Experts of a small language model.
Training: a variant of Adam for the experts, 572M tokens, 4447 steps.
Below are experts of layer 6 (counted from 0) of a mixture-of-experts language model. Rows are named router (the router's row for the expert), gate (a neuron's input weights, with its number), up (a neuron's input weights, with its number) and show model dimensions 0-95. Each number is 500 + 50 x the weight over its row's rms, rounded and kept within 0 to 999. Numbers have three digits each.
After each expert's rows: "comes after" lists some tokens at least twice as common just before its tokens as in all text; "gets" lists some tokens that make up at least twice as much of what it gets as of all text. This comes from a sample of Wikipedia text that the model never trained on. Tokens count by the router's weight.

# expert 113
router:536587597605488459475576479494473442476522567484510498516463494585543513508498420486534480417555563476515487636568542599470433541519508520454479515574460474464566539537495555551575569554438529485434486590426482417468460599580558483454527631466470506446494509485465473437485523539450503517
gate0:513514501508457478525544442471498488534611500474469542517497492537492536474491433462489397484595587488562564560541584568395435510493503541459525598586539465482487434505413497616546576570514538475530434528418497547466417502545548594537504606459562531483510581528528451529460477446450494569
up0:441537554548545502499443516578435540553457418504513515492510477465402520478561491539542442502415417550492467459500465461625564560510481407482464468486572522484495498462459457496470464445490462487575635456528498515545619494427458497495480502555434514526507515555404615517509512401504502447
comes after: "|", "\n", ")", "- ", ";", "information"
gets: "\n", "- ", "\n\n", ")", ": ", "• "

# expert 143
router:453614552604657554414546518515530452566462478521466560432441440419534480571533435488490494511461489529519505461538452577528437468509535489453447555456505462492408596549454435496458539494416448456552563516498455436535521527539440574527452536581570484521474490489576404504533580451510517491
gate0:457459552564596541451501537578428508484524517486427525593539557602583517528493553508385475588464447444449552543538485390541567655402559561525518504504547504458487516507515483505468494498532495428464524472517573475527541483534575466524509428456607578478492522583559489507538555493441506475
up0:589443503461486474511481474465448522508577515502460459416588536519371550429539451483545498433573514535533518506448452479486427508544451455500537540460448438537558420494512511537556425574586464574489402517446458445495439518489487449478589438483473527379440588524478521472451433516475501561
comes after: "| ", "\n\n", "==", "; ", " ", "== "
gets: "| ", "==", "|", "; ", " ", "==="

# expert 165
router:574572477630544492499628453500521514625520471495527468502506440558445533488499456498483415536538520545549495591508530546495603497586553519425510548527475415474450567429482546579557534553462506532454474465505530513514435560510624455479559457510457476422507570530498484515422477552473562416
gate0:481561500612479524497524492504500532557513539454495498484457426578523472380510483481503403513500439449401552497565519560492554559576518508576515536606464443417465458505596498605575568418489538472468425547483518469490527486524551506474533509519472547589483479499455468548551567489438514516
up0:503539472576513573488516486423512586552519563500578424546452317565512461448479476488467493508515481416410460453509548571469539535493647503574486534570541450484503515464517424494567527451471591466434469501572625478504492469501491495444560526468419489584484455476487565540536462512519519495
comes after: "\n", ".", ",", "|", "$", "°"
gets: "- ", "\n", ",", "4", "3", "5"

# expert 75
router:590559515635513510445556407569496387535460444558528518512479503484542477456511573456462523504512519445507484496524559515542442584549598489513435525458456510575580510541521568517473430402562486518486485575483462450579434662526555573486548484455384533495396547565570562568516500542520519514
gate0:538531499508516589517567545561466396484480541515412585506555578466453550416532493456495429423546594558576505535615583487477450509473556439573473520480450451576332516454513506480510512493518489520492482580574448424442520660514596575439533480449514556530500519399500548503463517517451525525
up0:472580594440494563505440633522558507468465495475483421475465483504475579561509545547559591477465396440514534512503535426560543482471477568465549434451466551504535597502549577452482483516437394478517507512574585474565508391558478426511483490485572546520510450485476429484592507527456563608
comes after: "is ", "as ", "a ", "was ", "=", "in "
gets: "a ", "an ", "A ", "This ", "), ", "this "

# expert 99
router:473558583644539463459530448492510512492496499482443583525521466508498502529553489447459456502571534565417532536544480532472439499491526415429538490529524437579523382570387504595514505447487490459591548463451464499468453551576584446503552496438486585462528456476392391463449489516461471461
gate0:553458483530543508482486520575522513521604523422521566397530463544508494450453519433554304492553489486451528513525473501511397446449540498460512487427394444520531388443599516464421481455528501441554483480508461479477483562504545474540466475411563584463540596501499443426497543457488441478
up0:533435598548519621553471430408384534584490509498488547507470521442462536545414494443506648484478536572599578468442377498475540538564487505491386511571466521494508510446515580516408517542539598565457579456573551496503495477504537525540489543613516557524502513515513571530501497502539612545
comes after: "\n", "at ", ")", "which ", "was ", "on "
gets: "- ", "at ", "to ", "was ", "on ", "\n"

# expert 86
router:595478478483477493468515478516472458422431560454500485502492605536555485537461568494466469539506516454506496537388535537506462532534592478557479570525478554559568489502420466569444551488566527463460419528506538477416563515473438573560501520472417529552555555461468541482469490537580499456
gate0:560500474556460591432458512526426446515413534497490458455520516475485419515492510516461499595576483541450505488467535474479501477560539486493453471483426519540516528479479548521431527442568496607459577550548499516447452471538535536524571440461464429486456536590443462467472578460570557534
up0:568481543501461576450468522446494385525572552562502453522569557390449597443574509545490539545527561419502437443557529456450505394491489571540546563549453473458541509510531536504526492468575458498453568505373433523479460409592494455467518498435436500418428477525449421398493525589502505586
comes after: "a ", "is ", "the ", "an ", "=", "-"
gets: "a ", "an ", "-", "most ", "non", "A "

# expert 118
router:551595569617509472508600484479474484466567514429492501504455521562507530562525402507551439462482620510521480530551564584457466457575483525452470553553482502484553584573430577544539511500432509539494487583548500409449536598609478463488547532529501510474489528493546488515420523544471465534
gate0:477523526541473539449470536532443515514506471489507520541516511561598504499471479494496403535461460451592447453636516427602475467510446480619568550491571495454485425464325521554528469531538596488469516485611424430536556506584468559476534536601511574449460458451517535537459582495492428493
up0:500450446458529513567539436564519469511483488477479512502520485377446464579428524414468631460471510593481553487435482514510595477413599459545449509475512511506499502511603513473400437523474426492528475500547555539475452503455512494495519417512462529544513554469540437510569396563469581468
comes after: "\n", "- ", ")", "|", ";", "information"
gets: "- ", "\n", "• ", "by", "Born", "Genus"

# expert 98
router:445579507522500441377523468569418502585563570419561529521493549541485442512508504549502500517513589439522485546426531513484438560517449483476577566531534504459455507513478565511440491443567452528526583545548462442552522594556580476423573527480579601496464572519463469529479588479433500594
gate0:455503475463505494450488481516366577545457615412483532574475513521499569467516464606492495401518538458436561596529489552468489507421531537518555476531482568480474544431497468456519562421481541586581440522512450420481462552551527522416518457454518582541497560421533446443521551475478477587
up0:598533377550484428466523479521411550585488550500472458487521549528462467496515442596453522330551483532458597442478510525467524503447533507496591480489524554517477507499548473419498547569417514558443484558543486458536525467537494451481504451492514582426543477492512484454476600493468581570
comes after: ". ", "He ", ", ", "he ", "was ", "It "
gets: "was ", "he ", "He ", "is ", "were ", "also "

# expert 131
router:507552548580643602435569495525429524551448501523475586573493517479478419471520418451425417454461487504434443533385462515479487621516451441547525521461502416601552554457457456497513352543458421459463469466479468530544445489470528502400465448485515500511549530451574441503503510465481447504
gate0:404434560529460536544641480520523330457456512556527457487473541516449485558500428466535522563427426472623511490551542582529486442543474422418530591519428530502553452515532540558561515420496511484489496468470618464459443483519503481512522626556511488547526411488489553545433429434505517524
up0:521555509543514444544430464523498593467571471484484604545538528488558559540533573462401530457593559529496461548512555439503514446500554552540517423522534502500546526509549523487388552448526515591542438508524366503505525478515526445575518473550437518525544471497480436479611562582421505443
comes after: "in ", "of ", ", ", "to ", "on ", ": "
gets: "The ", "the ", ", ", "New ", "United ", "in "

# expert 182
router:442578650486568558403463537590496466575528471475525529470485519462491508545521522491471553543493541459518525538495492449492549604486535404419465622548455486479503475435450508569497525508494558567440478447516510411499402552584569511554516506592444504461435450437511566538493590553555543437
gate0:524483538502451503396526429456550454541490526424499611500510480506494467556370517495447451592439568511532466503410570596450520467428411573467490577539531487478492542500524482513439556486513548518473504576564518480522543530456544579482552447447561510481460477524463514556427521541518501472
up0:497578395534575466556546546515508457476447566524497468466462523516497504392521527548524472428570522492501574524540478476580469456506523500601498472451467462578514501476509487422482457489522437510455581534536498469517538474443490542554497575515369536584578396554515544475588525572433472548
comes after: "in ", ". ", " ", "\n\n", "In ", "Country"
gets: "in ", "In ", "|", "the ", "of ", "into "

# expert 114
router:470556548495532547407583453559512476575525514545456489553493569476452454524468538547518401559484544448549419487464582403535520547447504503494567505519502427466474555548520526542472475448374515629512547474550502558517433504509536517584592486580525492453542511502541392455436641464466544532
gate0:424498534532474478466581426558577430550526507538535464487594517441559536408458513453496432504443505520518534449505473467484560557476447454509491535670538534558496417507463461476562444505516534584492469457408550472467511456472543429505589490535552589494554509483464474472534615528471486502
up0:508518488508538470581564494481501501503401502562569488459497492523524419529455482554517464511460510525548440528533457562533539511532529521472496489591555462516422512505510456506481525568567560547525504452508653492459497518507556469514545527504456540510445523558508459495567583500524578415
comes after: ". ", " ", "==", "The ", "== ", "It "
gets: "|", "he ", "He ", "has ", "It ", "also "

# expert 16
router:554595475540520518480556437537507503557527507389483478508516429498584529465601449377467505455520476476497511531501424516527484549563562507535551504493470398536530481517450552563551406541482432522516537562518552416536498571465585488492521429505555499553475495406601425466581541545513507461
gate0:521559486524506532518568537475453426485542562472474462444459543461585463536474527488439550454456507545476532541454536496424486387624467485500514466541445423440544468498547484537550471475500458485459604454507517480433524485438550531527531512416430468560469506447545431476523577495544574565
up0:518573462519493432551548468534406573518515470440491519471458542565473433587439502487553587488410413560442517565402445560435512435604494535580466493490432472464570494462476485477517472452514510500489526563524525518568560495524502531523513503461524464520403524381572429562477537550587506498
comes after: "| ", "\n", " ", ": ", "by", ") "
gets: "| ", "- ", ": ", "by ", "S", "A"

# expert 82
router:571593465621504534483610393539492425545550478516477492532567529483561475556551545504481468459523501472538489492451511510494519573472609459497437541509488496564590489563436484513441461584573434564542513619558512371525480600458549545466545543482390537387460500531509553494476510598521469497
gate0:538494548568566539508617471554483386549430487555470651492435570475520494397569525516447496435517464506464517581445519479463495507540550465457406575527529537507493467548453503477441438477500354554473494582466459404534450577438573586458537511486416444441447511485488564462451516533539473529
up0:485495439486491503491470453531488497553493574527526460415458424528529476504468505451467506534539486431587485492514516575604448512417566538631554457499458548484546592417530578507533485469497532389496496473504547538484459467510451467519452534489524622541559379443469454460518457436526579426
comes after: "is ", "as ", "a ", ". ", "was ", "="
gets: "a ", "an ", "A ", "The ", "(", "\""

# expert 163
router:535550517483535523444527463529535445508482512487381478501518414421461497489586463461451452506465509524506565470470526426438473563503515457474556572450493456530505395579510473575602562519518521495462529569543575390475413554534566549545511495520490424410541475465506554515489504468594438532
gate0:560492500469519483471512454507425432475504509481491434557539541471449478517542414443521605485525561520524558601529481409533439554486502468578529543469516518472589504486392555524443581592575517489421493583515597412547439634497515459570526548483476469460476429534583460484462554505519562496
up0:582469499464588579496481513422515564528513456531509456486579502504551611510538508557403537564479559506449467482493454435458454536492440508517478545394563507458521455394438443418544587485502521492397491460497536513537461489485569509554525576514410481412463453482557559593515505544526554531
comes after: "\"", "| ", ". ", "- ", ": ", "by "
gets: ":", "In ", "in ", "John ", "-", "P"

# expert 30
router:450590630542489530406454480493543555551496548459470562491428493492539476479512509471508529490439476459449530564458462501508370524495509508400494479542528608485527548440531518447424521495494558509426539549570469423444486519485479496420509499483425526503425480427460523461553532532497415549
gate0:584534664490555578540493465481502502545533577485483537608531560460491528466497546486537459502489461515550495495513500512515512494482489561473504455431496466515482490456506605524594461529591426521473591551474477479509524535443549472523502591481506583509518427466493552501593560492423409515
up0:594434376517488412525477461494495500456494530541522365446493511621469440437525467572525580436518505625521565444504486463511589434554595508522570542596462531480479452415480531501527515481480476515573412448501517503541480490508433556477440549547497548540479527572595509409475444440488463454
comes after: "(", ": ", "; ", "/ ", "1", "^{"
gets: "(", "th ", "2", "first ", "1", "/ "

# expert 236
router:518553550625568412445536484487453499532483507436461553439456459550540478474518530463437494452528431471484564537469454566505408487472614484523518573510506490536612456453482543512460479486501445517465551481427476526573418531454510536552481488469437602437496506468537456428500499538588485458
gate0:523506516618495517506491501528485432537507489487564506515503568552479420474546464516538463466460574510478486480455603531478493478490500449522564611443533453606470377590547512559457480383472381580438510462536541493466468547549507546604465452493518467453541493516505504518480485509393481570
up0:512489476557462459481465437573480517575496361474458472502406414520501504510506398468435426547532581390467430521544471514576616549538470576481431533492475496471503479539516459545499618496545493436497577491568551409482539536540538526430528458465479549537398657499567575488644545448612488588
comes after: "in ", "of ", "at ", "to ", "on ", "for "
gets: "the ", "a ", "The ", "an ", "s ", "his "

# expert 199
router:523585536630537535398498457524513445551492513391437484518508542425465488453560442380436555432480494476509520482476534530561489543562503430477540462498508465497489510524489594611504463554490375527530505513504538438566470532562515498474487423494487530432552486533520430525544666504533497484
gate0:526470614471480597507514568595552492512566506429523497414508521543549564553539454449415453518576524468454478534456541436464463505638529505457510496493450444487454522602475503491461561528499431531499519647523431395556460489480546516526550395515479560518524525570528451515500563539462518535
up0:500504543446523548462512525519541453552540525377454472439460443448495565436627505563519495531486509488434454571437410499479391488600498560481500522470430555453519491568464540535516584530528440549492448594439440526488495522406561439563489507488528564386529452575493520422501588610497570600
comes after: "| ", "\n", "- ", ": ", "by", "by "
gets: "| ", "- ", ": ", ". ", "', ", "John "

# expert 53
router:499574470572536565465510448513424503548441524444415591527517536531465474452475523429442526437443428480438508510425470488530560528540519455570491488480495489536498544640479563537432476445461466573470514430547537495482534441482483571455553499496439441523507479457548554505447461515490472522
gate0:503440524541470541521494465513482510517545543547488489576540501498426513444502409439427457496505469472523463523485575413576557535497505500436505540463552551495549459453511510556552471442460413447503566507538539431457387467556551476402622515530589528598524524567642520518496433484584546540
up0:518509485572469513512436451523510543565506494541421472523515549478449494554475487542400533455540481542481487463436537463417543450535551468479506554555545581534537437456561541466486553455460407525537500472528561463481471421495446536388538541475493469497586474616617597548475418465495494505
comes after: "the ", "U", "(", "a ", "1", "2"
gets: "-", "–", ".", "U", "200", "202"

# expert 253
router:445484558575566454409485468492520484562393493431527621529450512492540514485505554411507497420495388531458505509472522529497456452498499495519446535631463503467557526557438507500577524444482426537558438480469489436509467518429495613517516476498465431519499538491534359519483512501525460411
gate0:441531543535451530555510452401513425546472498462493568417412523440444496587495527459484462505529505491553532501352590516486452510554526425452506490559545454437530514549492516475421577496528562520418387513530496475436530558447553536571476432527534494483466555441492544520522524593544508549
up0:504468613483518442464460513495483605452506499527523438519602542599604516389496537593437514439452543505446516401509436448423529469519546420515508458512539559476500450503508489527491445531496436474506543415479583528457496475431523543437571537487491553549576424595472482423542452372503526479
comes after: "'", "the ", "of ", "with ", "his ", "for "
gets: "the ", "his ", "s ", "a ", "their ", "its "

# expert 221
router:559637549611575538350545431550448496550554471434500512589533489490530485494584452468488396420437448553469458488532549480538486576502521459537492555475473437483513428479499491508536455576505463574497507615493545402540476518589466483459540447410457555571461448458540466464528529514420511502
gate0:595493471453512517549518456545486444519557499488534434479568530542507518499598559528398584480547471508476497538492365548568433554502488536477493495470462511554479525535534478545533455473587556541500466528397535517481484486564468464508487481416569572514517519512506506480530523436556519555
up0:442442573522529524515471527476591536512489507466536592444485531456579533538447438431555398556525514503564542445529531413522540449484477463526451485501577573468450426495439534530466458458481446449496549454612525429543524575474540545448561556585504442518539569480452527493463485411477460441
comes after: "\n", "\n\n", "|", "\" ", "Born", ")"
gets: "| ", "- ", "\"", "= ", "\n", ": "

# expert 116
router:531628522545547472474520541585518396547576445397426493388515525492503479495509449451524466526473457430566482471483585496533479520611535441489586571516532396498478487555494525518510464492500488500447593500500532432580507503606497508440574369537487602432515517548559462476457554515473455503
gate0:530557530485493571501547546480554438517508468493438466456436477518559516497550476555476380530517466522458499594563528522534446433514423476587435537560523507408513441538506515627572496479501421552588438488528563529505590524539378458518507429507399503547540485486466484500447512475569473392
up0:537501520448471547528469483456471443535468530512509543532440509513588430580577508503516438453490474486558535488417459511541460550541417494492544454502519442608460554416495478539431462529556542451498490522518540476580466483429533546487476553499470493489431527549446579574496547523468521558
comes after: ", ", ". ", "that ", "where ", "He ", "he "
gets: "that ", "he ", "which ", "He ", "who ", "It "

# expert 203
router:509554528568546567438574473565506434510510526377510545523538442441531481463559396441496542556508449531518536513482505516578484490560541462572519498408444391502477496531463501601535455499511435518580556579540479334488516617572453526513473432494474528577460538525524573482571600537519541495
gate0:514478457503444534500575520575576464473628442480545490511563442470529524445506449538480476590519552559422506474463548605571503515565495452532555507479423428518418561480484411611499446450546379424501521539529538334368525570573485541610465493466495535458498456515423583493546490495604495514
up0:421479415515502499495542468586536505480521454466538430559551389465479508468501389558513536570584577548426519466537546550583569498552485474539577537432459453423427557493449458556491458448481412488509537538499530378446486501545472553570469440494535581482527517565424562526538475528657467466
comes after: "\n", "| ", "- ", "by ", "by", ": "
gets: "| ", "- ", ": ", "= ", "John ", "by "

# expert 32
router:569683585491587512440591457521533503535413449453520502498430520429637436460532391422435498529504466448515489573449467557588508564518524557555402437472454436537504572480503497551468489546461441513532515453475493449514497484534484464585514523540512556494420566436512415441546506539543514562
gate0:482563465594538626461567590425435439480507517465495481438566478481523551505543481439501419537519559517429603464479518539526474544518476484428519491518363488435373540476507431539469493486539386465463558531561505347454526465542490555570544440452540524527477510478536463606503607481488470605
up0:522487520515571471533479494573515490473527527458428491513489517563449553466474503512512517443436468473474422508523597409415442444509501551510546541447491438534581421446556563498516424473557533568405463554484522542574481535425563446415478617494507545467527495512465562574411456512471447408
comes after: ". ", "of ", "by ", "\n\n", "to ", "from "
gets: "the ", "The ", "by ", ", ", "of ", "that "

# expert 4
router:594586602524597598422559522571510481567494549389516515386552576446506509512544465385456437507421508439465484518555552492559478537575476509565496590476508425550533472514444542565420469508465439559560460572564501408546468566551449512476528486510579565504384545525484486520543498589486448522
gate0:508541525527537407499456537492526463514431498514525367442473503481555492471567453564530463395443475496456481567482495462506573513546527582544445549543443486479554447527593512481509533505550454557485438555536560411485483578503489403448489590433513515368497536522405567542437525540520538580
up0:428534527454487394527579499423530439462503441463578442385570541455583461439560446531493553566448473455561495584536399411565482465477542484398482520475474573552508436447588558519444438541509535584558481521506503433492498598501505475542482547467549485486488527435502556500481517546465497504
comes after: "| ", " ", "1 ", ") ", "2 ", "0 "
gets: "| ", ") ", ": ", " ", "1 ", "DF "

# expert 160
router:521543505530569417432524481603453457608483423485505503540481521498537468466564501471444505536485464474455483494450569425519488562467498470449487511554552507450503448507524543626613494536584438537495452538554527422561475494605444432564601472486475486480410500490518440529463598456486517451
gate0:512518550582444553477572541436553450459433506498429433497493626467524389501492505461463484490488527587561508448529593481574510447591445378549535464501516463576589479513541440506497417414489582504473462589489496480420514434540436535523560533507469536395461505608476480491470564492413432572
up0:509546548421433553489472435498443594477468509508534526537510420522514626533479519544538506480464542437463546527426431456521495387457489561485488477510495519494582540621442542500500598547510525512527546510618534424522431526490489509488526466495450406508488475447391441455456481490530552524
comes after: ", ", "\n", "such ", "well ", "ing", ") "
gets: "and ", ", ", "- ", "in ", "or ", "'"

# expert 171
router:567609551600576531445546483512493463504565455428455499572424473533507501527635458505440478417528547483445571550499618537514407553555547521470438528484451362486554466545521515561561584532486451541459534610520517456487498523687461537489545434461478602443517483512535431466433507535492496486
gate0:542540491504546456522467407513506542623480401518570524520493475496544441479480572514490433448563522604534514520516580480449548455507449512575517496591522449518500504538546494554538519520597541563480421473573570458407545513558533502523554597575518491414556522507454475609528500503522514573
up0:497613492594533456491518499536463579535443459424485529554433373520525407500560501539508512387513457569531534484548523514462502442540467484509497430506521460403559559504515521536499531520532480515471474481448589516466457534488487501500435563570450562468516460388411468510557562556485494446
comes after: "\n", "|", ")", ".", "==", "==="
gets: "\n", "- ", "\n\n", ". ", "\n  ", "\n    "

# expert 179
router:489583544501592460408558534480420496441474481453471574498465491451516485434542462430450514574506547449557472547460494453485513569471563446468416571473487387496445529414529535573502470510529452450489462582532534444538514536620541461460561405456433509470523522493570468492549504438559585501
gate0:543451464471618488442523464462490569528572477506492501473519398515569432483624468474421487471500474484428505388543559578532530482538504464471608507500563545476597441461489485507617425511535576452444556459450568524520486452536541477541636598455501539443477498499520534509483498502502587529
up0:516389456560402534496463605552483497500472471484465516480511563511520567515489570525525553494523510530460579544521392368504458504515526591544420491370548523426408487581467498552495509488490482454495404588489473475454554555447497472506457604501535427528522527519468391401451519503523461485
comes after: ".", "\n\n", "==", "|", "===", ")"
gets: "\n\n", ". ", "\n", "==", "== ", "==="

# expert 196
router:554504574537546515388605446558489506453530497504383484501488506558484488458569495546402558538451558458572493529490447458530451518487552492535464585448458506519592483442480519602441400515480447555477510473516537347560508558484552416600492430552477530551506576497472518527472534559494391458
gate0:500484562615517416438599501499618478475559485519410527571561515466554442500617466543520482580421518435546438459481478536560554569387446542463495366455529485442564501510520468557489447402550531509465484511592478406496504578492574415561556508482542572510492445451443480484403546464522497391
up0:413416513528493493532530438418430582512557517491594492449401493523412503558393516493516490503488533558527621547460446536497532448518497553622562518585455410604435609484500482372467533403577466491548587481465476558508489492438487577550506460523561465578522504524481505337577439388480481531
comes after: "of ", "=", "is ", "in ", "\n\n", "for "
gets: "of ", "the ", "a ", ": ", "in ", "for "

# expert 164
router:494604539509568494405616513514449368488408414447457485510534592565522505486545434443436495519535522483560544573467542505518496623485529397440415564509517397448464490416449474657456438528543405458481488551543549390544457482573485436479640542445472532555510529496534486440457481484523489529
gate0:534439522521534579531564465451543476472490554570450448538564500516490447439532520537574435507467493554442523395420521434436384649528418528537419394506454465504485527495441513587527587442537564508461455541451512530546538538478496529559603494515581438386507565498495549514459523473530494540
up0:536534539548523531435506550541460488550505496555586601492501447543563473616545618471489404456446481475412494516548508447529488477528554470503534502548509502453566395499508505432367517539493502540511563465538593541526549499461518489530427504517506545481456492542469633539604571530465597421
comes after: ".", "|", "\n\n", "==", "===", ")."
gets: ". ", "\n\n", "\n", ".", "==", "== "

# expert 117
router:513641550496525483448502505548495412622520425476470502451526503512501462439635406427486371538505489534505423539511529534588463581584509461472494474428567466501511476537473529584571449500518416577508493532477508405569431559646467467512593522521541516508457529488577446447461541457497434445
gate0:409563580576519503507572541397477413457491554471446500502515508500444447505477483439559414522539476440420487524466481521450494607417502528501562544647540416470503521466492566589545573484528463466475596557426523504444414496455494490486489464590488532487573481419526412436525541575536421429
up0:516474484589496487489541526530499522519362501570494393544503461439533564502428451540505444464498532559540564629489489546522538466487562497531426450449474572586441543574543438450458460490463556540484434457592489509515411599546502542613562511355490368464513490574358587584472483503499574460
comes after: ", ", ". ", "However", "but ", "5", "that "
gets: "and ", ", ", ". ", "that ", "which ", "but "

# expert 187
router:571561582521582578397510474553433483486472494521437447482461514548529410469541536517439528451530458559435552517513494445609450535532486536419459530477480436437560441472474446520484433548556587594547454519417511511518537456580518485572523481493549549432472506484549513572486520487574473504
gate0:507560582608536646506515525438428482492477531474536531491528492477463480465489437526520473475473483551491585527488519535422494511512494501488504553524541521460523500453454616573444529405565483522594547469557434450475617552521580446478513435469523535562596578437544463509553477601405514561
up0:499495491517479435494496446478447467579496498438496557500479498516500580473430449508487586373467518523506555494461513541539484424452458496513496486515488403501496545493507535454478469463468422525486462456514521553506555462504558391457452450421435604448479555473603488441338514428463586459
comes after: "the ", "of ", "in ", "and ", "-", "on "
gets: "in ", "the ", "of ", "-", "on ", "during "

# expert 139
router:555593534551575534382562470485546372519508452437437517483494451405537451498539530574441562528568548392588454560464504491469407538554538495452503520472446405535478447528520481570497520475563481537487511525499511464589470599464475520506551415554513480467546493555499497387461493568596480488
gate0:543625547484562494459553502498459456483451554514506504539492474594526576531601479488485445495573514599540562449538520493425378577514590512621409521556553440428473457538588525499447504399528453492505442584484476487444420535543497530479571503505542545530532519456534489485532513533484437497
up0:477342460460416481560475474515576488417563517426526424488520546497483522478459479428606506495439499425460496558434546492497566452474420432463544498449422600535567569508480557501531469561408466458491453501565534509522582563487574468584458467512419506466520513502456495564419521477534529491
comes after: "| ", " ", ") ", "— ", "% ", "W "
gets: "| ", " ", ") ", "; ", "|", "); "

# expert 10
router:517593516606595556335522562479510473579537460470541601504489479450552455522480486421434500503452509466450497574401451374559497561457465518485479501452538534545553500538490470462525396551474453422474549493571420462590534493499427424449493519552459500470459460500535565444490456530444526541
gate0:520489569508576537416425572466542457463443571562509585505486614495473482512476505476577488444487511455450555518504506383542512511497448373484477534558472570436529454476473543518469452427539438490535456487517532566530451546571552535499551467544548499563495589527570535485512590507603532587
up0:470446588435533496499464431532460512541545455566515517576480440464505531565524469515534534528612519460476439550563531441473471406456493401444492514582595442440539401590477549569499470469517598449477450529460519479446440558417510459399523543503557499539526553576459499456419528450516473566
comes after: "–", "| ", "; ", "0 ", "0", "201"
gets: "–", "| ", "; ", "0 ", "201", "202"

# expert 59
router:437534451586482453433558511486444425499429465446495445516566483562591402506513523398410484556453552526462509482439463566580440555518568378524521490454416475389496474653547501542496482466472481580554508527537556501468572470472459613507520489405499484464503500525444497544420567462543518493
gate0:528483536540553464474547553494476506559537487578498505606474486426504573474454487478512443377460544548521520519517524562540368526482507477521492562478513391482466396419546463482496435538544354578480531452412551511571441546532526487492463492466481634466491541421506522415521571486422540469
up0:523488584520506509488484481495575490477511493404437468449620495494524508576379548440491454495447565490536514434501585476597498449478666433513525476516438459508434427478538534503490484499478431503520532526559531539387457540424508472571435497506553592629592557522473466472558543379467529406
comes after: "the ", "a ", "The ", "non", "U", "s "
gets: "-", "'", "–", "and ", "/", "non"

# expert 144
router:527631526570630535398522454585491576507452490472469544454450578534499527603517577550528500543383514429437443506548526497474491513511546540472459499452404468554483608565488490451452431497553530491556460489527503438471515516510449519542491448546483577606472558538535513486550474576463470476
gate0:557640564556528481561508532541460554507525518453541609411513514520631460550504530591508563474564512480445528533444536462520425502616486429508467436520508560529515579511521493499448454500505448533549485438513497488472518489504574481558525358533459521542500534519486469555545501552450470463
up0:383377512489496551463487517488518438524507452515533512585517466472479518441457438424459508491510519506592479564578539459526462486424425526442547557507508433513484451429454457518500561528443502387468466470507475571490535494559518429480497557567604461481444423489473515536435530440519591515
comes after: "| ", "=", "\n", "; ", "\n\n", ") "
gets: "| ", "=", "\n\n", "1", "2", " "

# expert 88
router:520521528480599531390532441517479499590482470390422552511436459490530526433525487442435514488542510486501529523471514570522423609513557500435593495470550397476546480476446489620522526498598495487485510494524576403569461560544468528527554390477507619558444536494521505457426507497539466483
gate0:483523544669549467447496508493464441498568547496502464479489557621567487472505442505432411578532485514516532495464410472508409555532517410536486572546423413378451547460541433524460422464556457515481481523483528559434496569510515541562506626473537468490524519523472408529515513538447585469
up0:495431556368469588558505576481496450422426568512492568519568476483440551488533519449579595450492487423463523496475473531514562475488460498432525460467549543611556546568563548403492591489443524508478576510544469446494535574476569476460515452543602479465455451439515604503465473451546508539
comes after: " ", "0 ", "1 ", "2 ", ") ", "3 "
gets: "| ", "; ", "(", "– ", "), ", "—; "